From a checkpoint of a small mixture-of-experts model trained on Wikipedia.
Experts: 8 experts in each of 8 layers, 160 squared ReLU neurons an expert, 2 picks a token, a softmax router, a shared expert of 128 neurons.
Training: a variant of SOAP for the experts, 454M tokens.
Below are experts of layer 4 (counted from 0) of a mixture-of-experts language model. Rows are named router (the router's row for the expert), up (a neuron's input weights, with its number) and show model dimensions 80-159. Each number is 500 + 25 x the weight over its row's rms, rounded and kept within 0 to 999. Numbers have three digits each.
Before each expert's rows: "gets" lists some tokens that make up at least twice as much of what it gets as of all text. This comes from a sample of Wikipedia text that the model never trained on. Tokens count by the router's weight.

# expert 0
gets: "\n", "-", " |", "|", " (", "=="
router:512516490532514527508483503502537495484526494483514521495498485466500447474490543541513523575479465519516477523507507507518515486514489506514493523477483503464488510462488526486465552503488504496506479510495529476545481501527487496491531485
up40:480518476503540473473519471466515486507499495457489493450534521483491511486465487483528533486508464498513483469525486478516515506513554461486524512537512448524509495460511505462490478533530485500452541529509493535505469481476502492511487494
up41:520483544518499499495469530475502504424519509487514502490451547533482462519487482515486473535504522522471500466448558465526517501487533518485478518496525499468502522500500485472522475516464492471490540493493487497500516505533469496464464529
up42:507499484486481520426522500484468501501463507493498482490531511496528497491520473527485531480488506460513478483476487508518515545491510515518531527500463464517461529457553508487494515475479502477512508468512498511508509476507535510494532470
up43:493554532508524518501490506531511517480536517515490477499475468509475482428512497490522508507515486553535528483467457507494530501515507489513518456520472500463495503471512552521462522522498493480462495530472499495525484493472492502520533542
up44:492526503492512480522531489542479497463483503480517461495488533465485492492452551470494488522484500544453510461483493471563493514487507495485484486523515528506470545455465424499432508518510513503494504457509521497504540501511493491519485529
up45:488481513465548518500463494518542543491496485474518472508472517444527553453525550515493489451512511516474484528524487481534462520516547522480524530485503469530500482514468481490529500451473502511463510503486532504535459479516496503531535506
up46:502503495501528484490476467554509502479494521498516484487504552506501456488474525546495522481472538482494515486521505545476532533521495465517497481532447481516467479469503490480527513482509547481487495529515483524449526504456496508501517473
up47:482522519513541492475479505507449470490500517459546494523526482511461498488520527525484494526496483495534460474540542501501516468491512514454492478473484464489512489465532564497516504483457465515522483507416487524503481491515493506497513512
up48:479514541497502506501463502508523444480491487510516492476488472515464472484493510510484526521455521479492488473510494509475505525531495496497519472507543486495506513494487454486468470483459527524497470501455482479485559460495497527477520501
up49:485523503518518501525510528478483476483474514512485512527490529503476493497458445503488518507550499493532497512492502480485522485500479517488490460502494495464482514502531503506473518480484460485552468517530497527478496488528458534515542489
up50:543475487535464508499510520506523512524506502457509463501497518510494462484505509472499486503480557472504486501449484510475487509440479543518480488527441490458485494516541506508476500532508516528518505461470507485491497515483554471509498452
up51:509516527486455494492499543506524472489487445511498512479499511525445467500480530497427484517514536507492483479462523456528548476481458472516517493492547540514516528520464486489505499510474502483524510525483484510490505471544484490508494535
up52:506546533491503498531499493528469476514511521489510490471529487479511490501459471550491473518511522518495516492461466469500465447550486500443504528476499487499517487479495490503530497522505489509478511503519469483507496545523455534474513524
up53:475508490530506474511500486475481556499537508504513510524499505412474549480509500501453491512528513483544506488496526502500486445525528449465509497522472510456531510516498506504489508504509481485520448481546490499550482521485518537503513488
up54:459489514471496498549529503495488482483506457504439526497491483468452510526518463525459538478509479493508505498526512514444505497447473501468512504531528505444526497494473489525463535490507511509492495514533491495553514453444441524533492529
up55:453447484522523495518510534489505505492486469504526544474516558482513462513511525444512526498485492514504482515487497537523483504498511454535529512481505499516505480546529515513529535548462478500502530476515512504502505507513496526463473477
up56:485529504498499509434480483539455501475509502477505490459482513493516486466500514545482485524492449500477517506541503534514485508466463527505500493489479502503513516471515476484450486521487528559490506495495473453482487534488515497513519506
up57:486486507519549524471505559498520545475488499516501527480515459466472467507480469511486509499505537490503464508460460480472528500458454511513477491467503488460514489479480486468539513520553436513484521477528496474509496519520469525529482487
up58:521470525505497498501521440505455503517465490587528500499514549482495493478527524532460480520509538507474503505482526505499523505503502509486505503500546494502462478485523477521481558536501513505509495507502503514542491503526520497500463453
up59:460487463551522486495515463528493521489514490472531523516482496478465521484485476502513498506481512538482491497471519496477484500506509509549502512508488555474462457546464489459469473478509446499494490488489483471495471466534480513468504476
up60:519492503504479501484513453539494473481510512482460481478486529484501448526481497532486527504516442488509503473466501517499499515510509506549492504426493520486504485500501485516503558463489483516479493501482549507522462510500455498512501579
up61:448477536485439537501445536509493514484508486473495470500497462511485510508516470501518508522502475505543536520474483538522458505453513498481496484561473513521509506489494490486483515516525457538491532504485473508502498499544531474511445490
up62:505588441481532510493503455556516496515496516487501477504517517483509544484505523485503490532502497543519468495507461479518551531506518479476525537494507533509499519486526512504479504505494535516461517449436518520514499472489489520508484535
up63:510525480495498513534483489453542505493481506490465475509551470486465452521498498488531503507478471529461493518513511531503509456478465490518486446483518498487500516485527527527475490525487485464486560495540570495494497476493474527467518473
up64:494492494521489510472490470514500508473468498490531490536514514449468458541510528515429512506498492492510493516477508496482493538516475485499496450510508447505468498468503519502510513486465464437490498489544510520594472513464522530508523531
up65:468467467544527496490496491498483522479517501549498511473479529459516541513512516519498481516479508504516491476512490504495455485521488487557506454481486466510461495498535470479536510506497547504511473514483517497498519512545451491474489464
up66:497502513535512509485470471439495463476480507533494511472467516514528487499485492495547494531477472547518520494484497484479507463508519559449561520501508501513515471481519470492514504525502520507501531489506467509544468520481479456512486477
up67:477513484510487493478494541480453492464492526458447488484493522502518470491523536497468471576520518480508501498502511501520522469486476522499498520483466515467481501506511521486466550465566518519495524481476492472511517492468541555495455517
up68:546484498515473510477510481498538534480496507539430490521520462447514489537511483532460513497505484495505490448484479460515468458495481470500504493496493520517529544451472530496476555505513529518508505567515530545498499481470491522493500501
up69:533506477531488500456539472510462504462501515501483493522527469514524490458512475456514505532503531504517484511501445495486497505504491519506495499479502514457479485506525535475504488531459509508498527473528507554496516480523513518478492527
up70:531517516517539473489510463499468501505506487474577530502524487535475516499509478538518445494514505485475458496453499503468479524462502509493520522498497488498472469488522550497494499462524474499486469506545498515474555474520482488443490494
up71:528519535484506527508534539464532504483499496530491459476494538469485477505487487450466507494483480536497507482474534492476473535482480489468506424464456489543461460525547497501442519488516531503492501511476492457513531455518512504522514523
up72:516460449548499449519500508524484506524502481460497499509478500507497498534477506537487498524476499464522487483502488510447490476468503460517496498536522549484498503510507484537511489490506494536534486526488493519533538509506461496516524524
up73:551507496527512457499513470475481505508494463486532503507472469499542495510511488482502484507561501485500523485508510490531513495474521516537513520486541502501488472527470517474510511546518546536509544525452514513519493488519473498529481492
up74:536528561489502530448510537511518474493556514506522538464469551532485505504526483512460481510498463485525522516492500486508520493508505459494507453483496510496512508506490487463521510541465520535528507509481511481534509493472520456506554493
up75:533478522448486528481471514529506479506518505519468479507491497538467503544504504520511494490503497501475477496468514521526493474474474488522475498490443512533522477500476527509494479516477484513495521533475487484466479471453525513524499517
up76:478533511501471508468514472517523455473535511454493526531494496516547493506497535490484514504548452481528487488460483459524491492530492478508512473491494450513530490492527516513451461494481461508503520518503573469485474471474507507502533533
up77:525522528513440475516502479523504494472504490512522484493512518502499461509492487499500468504484470436455520526495504569535507465507471481556499532473502502462485466496541534511469537525535467455526472484476509503499535497501485467518505513
up78:553525499551500508476502487494467489510468469544480472495472528494546477444525505519483447501474448509521516521484489480487541529528467514504523549519468503499505505509523527480512494478513484522562485502529555484501501511514451504520529504
up79:472496515499478504499500524473544523465487487475523499506509477464534497510525485513495466498508481494492500511488512480464495440483499484483505469528490508505499466491481480478456460541487505511515524499484480485501478498472518515464505477
up80:517520461505522453526472507507500528497523473455516482485512535472494546441529480486481538506481473538454501533488494519489515484552513490522491507483495460481464486529471515491530478454510506497521488488511509480509491487504481463466498505
up81:503490480505532523489515464518426496504525501512541501500477531444532504504517503559500470534493512526559518504496484483484535485501530487506536498492476497473478524501469493473468524481457539498496522481510503486487514497524451504502505478
up82:486526461477538475525538513503514472534495548515487488495499530465510525555484484484466566525519529485483535495495523492525518515479521477529492502513514479489476508510458463515487484471492502478510527458495494473507456489521486492541508483
up83:446506514548534527524506468480506534514509480509464513500487463489508456513423473509492496575462477504473490469464481538495509492498486512471499481516491502497498488527481512489506490514489477496514538486453501513480486501562511506506507493
up84:483521462507516468526495509489515477494495524512511482535474539475491488480469446511533485495470520504468489503511480487472484465576468449481520535507458567512455514488485515522488475556493512514495480506531453496526507491522510498496560492
up85:515499509501505468518520489551514435500508504513508502506485499465484467510509516541457496515519462491496543466528507512462464479482497488492501499491461516529512478525536478488507500496522471517518519464500489521537508457491516511489502544
up86:479470528504463495539479478524475517488488519532480522496513485507472484466499484493505512496507527499524504506482526446526463506471514498461534506571454488473501510518514488476482459485499477528486470493484534510451465525454491461517509532
up87:499523478521524462527501476486476489478539473511509511493492539500532474478516516530536542486493490503482480513508500522471515480515554499507505479517531512498535480546521533471482492500456504539540445521515495536496550493517443463506569467
up88:524563487473485531512500545479523463550508503433508494510457483522512539504487554454491503500481493500510524525497533509510469524503472483509500507542492513507509538501524514519524492477502509509489498459503512518541536521514475502505458463
up89:526498497530470544506485476474486487494498497513513501431524504474515483543523534523475519520514504491500469521506517530499446514500507522476510467475465455482504492486510506496526508504510539513528490507500522503526507511483507535545493498
up90:502476476484503495490459487483469523477515511514507498475507528502533521503509502506525531509515528555534520512499489476541514455492489469489523467516483485488521583463511540504485498501504540454498483501508472499464492465486490531474435521
up91:482522539463512528505460500494527458466487475530450537513534483508493478482468500506480471523532521541467459525473430473480514502521455530520491518496513482467507532479503480493487513516514489446447473491539530534488526517513458506507525481
up92:516498523522524420508489500525484519522517475490503511507487530476535499495497497504489559542489471488482444478477475426504486473489484486502485557474457495533467449490537504499495485516527515546486484496517547533505490517468460484477548517
up93:486520477536481523538530509512513471498517457506487522497493477507484492538456519515497508466478463455538538529536485508467521471461491517473486507490493514510511503424496492466488486524530489498479497471501487468573474548495530502500519497

# expert 1
gets: " the", " in", " of", " to", " a", " was"
router:506491490485511520507455474545506492451478508464518483478470453492511502490484483508476465525504470546527480444522518489479463449477534527554488507507457508524496487535488491511497524497502544496493504495521536486508468514522512512523525518
up40:494509491466452500529468485484482499539446427469488506536515464549495484483487511483510494542526515504540472503506499483545518480499521510520496517497439504519501512531485468473496487484496504544457464492536522473446482505491531524511520540
up41:522514463525557528540488522518483520493496455481526464509512489471538453494475477500506480476466485524505524500463455507517479513542529518517529492490535485520486500511475552493447543519478493514499510471520462490530520474539531484528511482
up42:513527551465516502538457484483484525444465496501546503524506497504474465503469522491464458506518492502497512487495536498495439481510505476519544533510486501529470529532468490498525505486519517532491523522476499488493510512535520527522512529
up43:520501487489466474529552491451499441489519506430502492482512500496501467509511494515484464476508526497432482503503507485523524478503492533529511500511454485476500516483492499497481465485459481473501496487520516534512477516524462506502484513
up44:525533539525506500506507482463480513509508500532489468494485484535513485509497569523510442503505447479529518501510498490479494490472490483529536474488493465526513484519556517482476480508495477508500508493464477478524482524534478481492484537
up45:481487484485512500503483445529494518474492487501546465478476530501497499506513520504546516512535525525486519468505522508491483540490540479490455523483483503501566498524472485547482497469528443482504529480440496532529509489548518484531523469
up46:559472518546526518519501463490501488464479497513467545521503477502518463514491500559537476505549472462512513506470494489564494515517479510501514442446509500514513490481473525547526474448543493478468486522496480491557479486523476504524476482
up47:497568481497500487509509469469476482493477534520491469519500536452539513517506494502498456515516523474496480536503498511498478556510503517486497514489514506472456483469544503488533500509499516502499497464511435507539498495492514501510539466
up48:500508519500524548511501494485491504457478503496470544494517471488473487468450511500500498465542523465478457467495480511475530497479514485510505502471482461531509463490516502523489520494472520507534511504538449495519460500491475515500474466
up49:502489515511511496535491534527500511493448506487517476555476505521502528518463511545517494509506499479471442503517503516500494508475480517505487519506472472478501502529481470521511532457495534524509533517497498535484470499534484561501523475
up50:540498512502472470489457464498512513484468469494497457524465495513476526530499509477478538505516495501490499493496468482484479506468490485486552469520470527487495502518502523510551516519492521479548499512472459491505424504486489510506475500
up51:499486497512492468472470508540517514497529531456533546507519474477483549490490542491467511479513474475520514510480502549500517485469509488507513500510509508510469514467494486514538496533484475476531444490515508494516541503533480478537508490
up52:524484524513494520515527505485470475481481500483478492490493515482528479496422521463494500534480539512443465507545509488502510544496513526497500470522503514525502465498525510507487519525514535512485507533488458508481491472496502510502470478
up53:478521514475592461489496468506475481507502496500489501540475508444541518469468483504498499547496484516488494506501499468439497505475478519545501516499512505448479516487490505482520528437462516460490507502544506488500483486519519476482494521
up54:503509503449509488536479469476521538505556518481535469471485491488497503534529519521511538476499525504476558527507514445493534521496535494521528520534516484534497483500490569509469542540521493505485488493528523513492450510519473528483461517
up55:473517488508534454505477508497501552521467503518486482454520474533464477489533501508506515509526500491480514460467443511504506494523526545509489513448501472472487481476510521500497538480500520515513480511496513519551513503526480522474512463
up56:505470543523500526538490477496536515525474525488468493481469514525543477473479531512501490483510483502475515514512512476507544487485524459496488455522462506527522475509514465500478475500468469487566493500521537523462487506504504455452461513
up57:472510508508520477507463466509462482450469525499535454514520495478479519477499507479491484511492510500497476461514468500504488452516516481511473451532502501504489478496517513453535485492531563493468493507541532520508463530530508537490472519
up58:516481473462496532524511501466459474541474500479499500482485426533474491477500505463505527492517502508509465522460508507422478493523485505529455525526510474504498456526493479499489478526482484512459478501512549505532499506517488509508498475
up59:499517515507475509506465511489478474518495442492463540496511470498533463526521511518530476509496506507517520492488562497560512434516505480518569497477523558500520512468465513506546509471486522510472466505484539525520477510485488474481470513
up60:512513553523473501525506478531495478524513538486471498495457495517500437497497555496510527518488442549518519461534550462495471458475492466556511491522453484539500510489481464495487548520512501551531499459449510539460490511495464496471516519
up61:500522489520486524459488490481501498444456468457508485531460493485523512496524492484522470472540509512530577503531494498511534481476456514474521493530490452488471519481487522501471482507512491453537496488495508501510512517510536475510466482
up62:494501479539518524487481516494507517502503511518506492460486487495517443506529498476497498528482528511493513486517493524487552523511482533492477537533474509506486513504519490533501544530484537482462450497450487453487508474502516498548505509
up63:486450489467494491525536523470491475519502515470466537499428475550543467496468504523518487522512498521480509474465492503537551485458547512540517493518465489494492497539483503485511507517472473476516493498476484511541506505573523485508490499
up64:450502502525534484475472515517504517484446503511453506515477523481515507544484527476516502500493502484486504494500524536521495449457493486526483542513535518534490468542471500515505552480519470532496503509527533537493490530503504481515511478
up65:465519509488505493488484539462512507453495510527463540457481559538467516459521494522477489515493500485503484488528520564523489540491494481502514484516505478475464504530505486509505497511467529516475446513510495547514516538552429466521461508
up66:489509457501515522461524519516512466507505531540527515484513515477532512484470549480513524513494498496549492467527479513463540490478459494473530511527497486508460546471454486521510473531488511506491539518518476521499489490454517496510503490
up67:523519509490485514485502473512483478498464509480492527519463474538524488503511550555484540527543492482526499456496543518509479496487507506494474512492450528546530503494498505509472503524501492508504548521471520501499525480480519471490424501
up68:519499535421515503482482453527513457480485503494474501470478472492458482479446491469507457538536488500524522484510507510479497496443526520509481498522518477535470506536455470508502484437538517481503510481481513474498452467523572551521506505
up69:485524515510484508560530541522468501495549482516535533498519477499507508464468489471485499528469475508492532499493497473502494499493495541494487483494502479536503480484519494497550487464448525464520505470480534546497485485537479468489493498
up70:536506518471538490476509471454489496547526501485463505485489497446512484547488466507524491528489451488478526533499495471514492538477511522487529494497467523536532494486495493510506483488527489518501525515495495473534443491558567517505520510
up71:525542541518512534510520510514473499516505492511539505462458509444495486503497500553468494519521458517528497510510518500445481515515504498500511451485505475532503475491472500490482541448480527473466511488530510473470486476491477469551467523
up72:450501492469464464556484479516494507473504499520525501499491513517504474522481452486533458494482522512507512465501455522471473475543498506521489547489486482506531494458535490564517449477480513505504497471536477503534496531552444519458489474
up73:526477535488469474500479473488517473473502504486518533490440471506490501475466503523506499520495497566492497451477535556490549489473513525559500493511507512513495490508474453474516516474474470507527513501447512516519539536512519503474467556
up74:466507490498501493576478497468504530498538461455484530517484494530482465443484493520490480520532519521522482485490506508536515482480521506481509505509527518475502505487513508496506453458470508456481509494474552490533539541538512508476473503
up75:489511521514514500526498474517514505502483499462522488465498474509547502481459504461477492526544520496483526458511506520505519492522537530525503476485457513498445484505507513484520487515467471513478505474490559450503476524485524527505505478
up76:490478516497492497451450481513527502479442450460530522500510475499524490446507508498493576512493499493497487485496477517507517504490541512522473483536501475513548495491488446476530492532474513502534463451500471479538513480525468503472464490
up77:462476543486509505501504517532505497507468511547507509513476500485536544476510483500513443480533514489473529497531486427521521478497566479536514497510458515502476482496515520506507473495500520508455505469532515474567495536473519475484490511
up78:501513518467449530503482502482525520488484537503499497468529522479502486471498480497514505496489542504496477478520513540512495512502520520509483487505530450470489508490517495472494514458521496494519536482530460504490540467536495508458522483
up79:504495514477494498522542486527488527482490496518522483526511462501484550499496567483506497472528489494520521535445431456513441507493485497480500487536482483512487513476500490512506505514519515502484529480518487451488485508515507479524470521
up80:546488538472560509502474504489504487491524459485518502464475480496478493488476481480494482480506485489522471509565536512532456499510511477525504518463473512512493460531536512457534503480528494499474508541494492455531530497486508488493488502
up81:534522518523476491506469494507518510514492530446500477550492466509531466529512510504492515536510487517508530522537497503506505489496519497496519519499448473492480481507496522533523496505495532510523498527455550518498505556502481452540480499
up82:538471475454500511502465539463490490518473531481520459516475488520519502465452466515508478530482475491512481522510494494530521496512533513512474480469510536484533494561496499491489488494541549459562476488516526475505459489522500527524522456
up83:530499490521491487516512490526435544495485501494466503505435470531493520497466459555503510493532505502490493518458487450458525494491495479520469521500507489467519525514514474507492519503446491481494488512537528478467501502559489488514477514
up84:471498510508446513481472496485534466530493462513524554514494468485517530496517511520483506541490510537506506472514502510496482501503520500537534485486501511458463509518518491500512493485528549492485499526519520448517497529473461504529482477
up85:525540534506536493486503489512523496468532470486521477486500486513504541487533512498537511501540518464464481543515507505501454489495549526543476498483503490530535518518538487498529562507539515482501492527509546535503539502498468535454530530
up86:519447511552520505457532492523496514498446498502501476488506489473520473521513493502501487484512482487470516535468457520503501498477441522483515492480476478538515486513526539521487491512496477487443465511523503494464486484501506508485489502
up87:535515460466507509513474521507464474505515470456495515440462488498496476512495532492477561468477537543464506500475520500435443543489499464493480500514495492452473519505500513461530515536513532512505470463525500448518447489526491513469506476
up88:478509478461478501522497485475555525495474458496451541502495477485488499487481512513497471450523479515514468434539499508487494438515537487522530466505490519466494479484515516509476468474490485480530475482497499487465517520503479560482524510
up89:512505475525493501448507482528539497535524506478511463498487554507509499526485485473487474470488502515525536532523480515493479503534536491471476510520466501432488466512493524477486525540454506509504462509555506455511499492494510493533492517
up90:515523501477496466490512464468496523501473509491517523491473481458512480511525481494499508493517524467472487503465495466468476493502452518490473509473482560429445510487530473484473552519538464483478501495474486501504499545532517501519458481
up91:534462520547501521490546545481479490491491508488487501525495449487509533477481498519465486500509456508513532539556502491469511485475480520522502472495515527493453507506498515488509484425485491525451451510512530493479478536513533511540503526
up92:483529473514523494493501484513557481493501485473488508503496492491506513505511491492508485488511488513467480473444461454517494499509516558489499470472510541456503484505484549479480448520491500506492485505475505494553554491514498534502528508
up93:470543531553520504470479496534455489491498500502497439489511494486516484508457511510519527528487510489513535508503486463527509540440516477483520508533458512494492467499464471493509549509480502559513477467475453502502506473471517493503489510

# expert 3
gets: ",", " and", " the", " of", " The", " or"
router:503557528496549521538475494512474486480520459486500567472494478498478515506492533499463499502506515489482535479491472501450539463460514507523521506527460496525497479509548463523515482456505512502492459557481496508535533491539499511486486490
up40:485514507500511527491497510521496495502490480543506485481486503523470535486534504465521512528460468516494555512543480467471508463483495471530514473516480517508473479516537505524496488499536515504489510523459502497546537519513480461518541462
up41:505463525504499491451509465478499525451484486496532503468488519485495498484508511539521496537474463467473549527508497522512486559491502486526491488474525496551517491487514513504474527484495507512495518525473526524540509508532500517538477513
up42:521529501495498444495497550487499491503479516473487500526493499515541463526493537501458528548512476565487492467511548510493498506471544512482510494522480526461490510493506499495485481488489512485499547513470500503519515522560498507496515488
up43:524520494499503507495507502505494514490492490493527463470517513497483502480511482508486491502510497508524493517484486464498508515508450446481485502510482486479545504515466518547479473494459532531497518495505450445505526484514511503498503484
up44:492471540479487509470495562488516524461463532497545491484489521506475525540522497476522500524489495490503476439435487482481480506471496500462528527499519498520510485483514467506519507515505503492508522488548519474449528518544509509468488489
up45:501514562451507531536479489519491472487527487514465523520494463503502473513484532528510485491575486489497499469490559518489519468501490497528532465422508482530500512504518532524554500508531521511506514499485534470517522503537464508484522473
up46:536468500492503504532508524502502467518511521509508476470525431463500506473471500456505491508534480550493492468479515491506505514523480521536498462522517482481520537475512539523533459522511544475486485497470482513508512480527524506508498440
up47:464474487508503508545491487487488510503473486470493432510506547453547432500512444531504538502556537512519480510486502499514462494508505499511512518519481541495493495527497515493512477471519519509450485485505483505474546479530490519479526538
up48:499479526519524524482534549508483503477511465481493490509475494464509496493477506504465512513511490520520518528507450489494459501504545523482516523517527466546524516491495505533509500515515516572458497482469484499503515472499477504527494502
up49:477457558508505529502514455517520487471449460482498536498538496529502455516547551480432480512504499477504508471465515521502479495486483473498472481483504469447464514510495498461497494520516494502493501513476482532469494460532519555499462503
up50:477548473556525506481496501531528487475505440497484513510486484499476494520503479499488499539502512505497511464538482507497473527525512467519520497523505494534441479477560508483486524517523508455531465531479496476496533512520501499524483501
up51:511539510495507496521529491529520476448483548481482456482515524535469511445510514495502455512506500467496483461551497492518496468487467510485498492520523493516537514482494510509511497551533510480479476510494503499507526502513489519487518439
up52:521511474538534520511534503480478463532507531505523475481471474525490506493512490481490548520469514520474545486522510483480485490498524523490508501508489533542472482506524507448526500480474510446479498477492524509524511471522474511526520504
up53:498524467498517468561533532513474514523484526527494517531495493508512533488486484514496482478490496541537489491494530485505542487497501481535526555518507524508473504503459491523492506561442513536484481472537491511478530497491488508465469506
up54:551488493471515506470504500495516512530498487506516535534524489509491527514518505497503480508495536522499566486512486515457481469537560492475460445504494484471492496481502550492483552481478476504548517497465530528539470507482519499471502480
up55:531518503494460518493540495482508526514467479459488513486510485479485484467540524479479498470500448513500529499510531534472519464548491533515495501467482528471439484505548482550521540534523505519474484485493531486495490497519500488495500466
up56:559521512505450491477482506516518512513542560495437486502506503466520469482505496513502424484478442500526545482511473520515533490473473506498512485501500535483487478528499505506511519495488463493477565528508504497463506496519510500479496505
up57:547541508518541507497465516447528473498510460486531498503465484438507472500499525515490498489507453490485475517482476518482533545500464516526499488464455460548494501498515484467502495502508587544504548494511547483473499518510467496490545514
up58:507486484566515517527493479518485520498527475484518498485550489464446514553528491438522518495510484494506550496510463514508512515496506480458469549525502529538492486495501450453461454465511475489475472484549530547491501469515471509498495513
up59:434536509494514525521493451532522508477489504481492523495477499509528487502526510496490505506514487505479534489519490503453544478535504495482471486506470506506517516531512453554473471523484515450516509528536454517500462491497499503539471465
up60:474466503480516501501472459503518476506511463536488531480470526553540502487466521511494523511499413482432508500514494511484490508472505532505471504483508491540492523567498464507479503477491503527510482486494514491506493512499523476547524483
up61:557539501488484488530505490463490513527466424509511482493517510524444456505509498533476514493502467543492526468500500520490515533489543529497492527508496496501534497470527530481502495489502543532526510531524499527533516501479497511480513475
up62:495483528487457540510471512507515506505486505471522449501504478499482518527456474466461506469464458508510477482521494507528526539507499464543516501465541509498516461526521531506552535495458497496459511506520524466486497480513543518493503493
up63:534499517503551566517529487481508533472533522525519479483526492507447500486479506510485525499517462497526449500518500492492482546484452485460504497484546478474505483508519498463540509485470482486498475475550506486467459514507514513516510510
up64:508471497481513472518499452508472467575554509503529542476482471533524530511466509471498464494512537521512524494470505493537499419504537502498486544503490503507492509507487515541515499467464480512496473519509532480489441499543528499517512510
up65:503483513485511489540473448506524458494488552472503515503512549471493503510525516510513470505525534510494495479571504544498490486514493532522489487504526548483453502498552503504511529512528526554445509508490512469508499509497520535487518456
up66:518490479534508496508469517478477528508471503491529480501519465471532485492502542481522521501458482514556498469477490501486484506497485510469537483543468511578512539545485474466542513478541486460505506486502470493498506465524463508469483534
up67:555495495508505528564533497500525539511554523522478481500506509492462474520536495568485501487476489509492531476506507497477528479513457496522481487492494503478488476506541523515453543490445536446478497498527559502468464479493474477492533475
up68:491476496515516520488531522529488515539512473519508518516483500451534509523477494528504514535533504474480503441504487519496503434493521517501471496520504509536510495464510485521489478489474516497498489544480508503548522465516455525533531480
up69:494512499515493458504473497516519537540494440503507532482513449513494502489483445498473520498498482529545513480516516509508555509523516470521486516495456456473508501487542502512518487514497522543534505546528517507511490451515530499473480488
up70:491516520517513487495465492448483476538484538498450526448498502465512503506464492474514514532499516511503479529517500488478519477488517518547417554465508521503478484490520502521520507512537560534497528516501518496498467520506499518561521486
up71:490516488502484499484499513523483546477534458516489504490512468505441465496470513499547495504535482496458512498485511484503538493514522443498509482489461483529520477491508540489474502509533497477465496529498498501514483504558520509521473492
up72:465476536481516532502498456560527512518529493488509500473472459500511459519504523535555508509474469493501521464523473482502475513496505433524502495508480456518525490539491519473522479495516521520473462498471490505518517516531488499496540533
up73:492524544499538510507498519470514522493447531518510504501467467482539457520474479469482492522504501505509507469495506519469502491503454484449546499475502521474501480489498493511526485501496548511481489481510463508544532486489537509461536465
up74:502525569525539510470507548453516512442500475520490567540516485508446443483486487437497508525513513503454502497507482518533479480487476521506507501509521465503477533535513507522530521526494539478525466476507513486444515509509510461489487486
up75:508495509507519496509562510491510516487496524487512486483463503471447455529527539483479544481495541488504495536477517485497465465504478501502495512486485496497530527507482544509529496502471496571448492492511508496466479503481499473511485524
up76:479468485510505518498521460540476496472511513541497510512532438510505489470526452505478542529525500502529496492464514480479481475509514499539543485539472513496487506497529501525551499465506467518487499501487516535507515521512460485479518479
up77:536502523517493461479431458519501473477548455493498468515503511502521491489520520515493465542532511450483531454519509514512543488504505453522488503501493478536485466503535484472516492488522531510514519467517568485493530541511508515529495483
up78:541539497504478510473477477464511532518537462521515489466495507487483493501490515445526448522537485479524513494499488495527509521515573490492470495508497491511479496484556451494507507488521497473493516555516521535500502501505509503476498512
up79:508513479536535493472514518492517464520491498494466497529489525495519538492460465554461464484501463491490516527508444502488521504526511527559512439532498519445526511488495517507488510516495488518515507514499502502491484503514474546546454487
up80:533515481512517531506493447556463500481519526506543496445508478493465506519544524529533441515458510477479533494544493508499512515469471469453493536490473469521517477523477498470498482505528508508500499541496488541492460519556471527463497505
up81:462462480476495511523480498498506507509513522490504490493497522513521488490471532521489463492482489545510496461520483500460534468464536509524506530520489495492510494500518554490521480479500528445463507460514448522480515501446471449498480509
up82:589526520478505546494496529494507518511507502459485490470507512534458469517505510480467551461489493498525533504515506485476487531481508538500517535503498478509504514509535434518511472503522440492475504538512511510487498488495496457501479547
up83:498493517490473535513452493516455492520504486544505468540491518493487499479530485523532472512480450491512509515505459473550501469478530519498523508499519534447507501436524493547497481439494490480481478523474500477506514564511491455489493549
up84:485513509502531472501521544494507510521511531458461496486503481514512473474483499493516514468469524516501462506512484515488543492508533462528440509481467473476542512476507519514496510478512524516517486463520497506500470477462507471534526502
up85:549504521470505487551539480520508489486483528486516524498454501505497510533505501517486512499495479454482505500481472476481523522550550519478502514517491505470494518502491541507506475417500562503513483488513504486512485473533484488498473453
up86:543483525533519504502528526491505494457506426503488511484546501454526518488518563470481462468525543511526487519527465553482513502535515532509505498536531534460515484462530510513490485524503515508515485515488484480474508500493530477507532492
up87:534571507518505486505495438475521440501533481493519490503495510466503491517489492518529494541509538484513521479504504521480484506520516453483494531498547481476510511463524480498455487449535472525496512513498526534480448489493462499499478511
up88:495498507461503528497531496490486496458491495466495476467493460465554514480485492494470518487481478469487477504492477528463534502495487528498518526514500519477502531548507522475513514499509548482495487525487492522524462512502520520475493511
up89:495499540474550548510515496523490519498492491530448490537495528512494493478482522479499469476455457476454528472475478460477502531468482501557461496531466531498436501532487503511539510505512510500486481543520530511520505484562509505532512504
up90:572518550546498539473506475546517505506488494493493516497531502499466484484461514492505466476528487527508541470466524498496524510491479494536539476551493499486502557512518466508452513525453522505500501531471526480478513511476499548505478540
up91:515523475531532508448490504457523514494475491520492506502514499510497518526550491498486509515503523524470489471455496488502501480478482463513536520497462533459507485502494481501523531494471497523467510516521525526509515476480488557499542531
up92:491514514488528564477507517464502499452492472483516503518559506480482528461507495493539482487492532543545514484524524492524546470498489483489527503504473491452495484514511525550427479496490471495495503502459469464529525515502480485476496556
up93:456519522504513498528486458522503478499497495511539496505478498498478551495502504511506484476502487518525484478493474458565513503525517500506545470512505502538457476469548497525474481472490486461484519496541479497502527573504509522485508496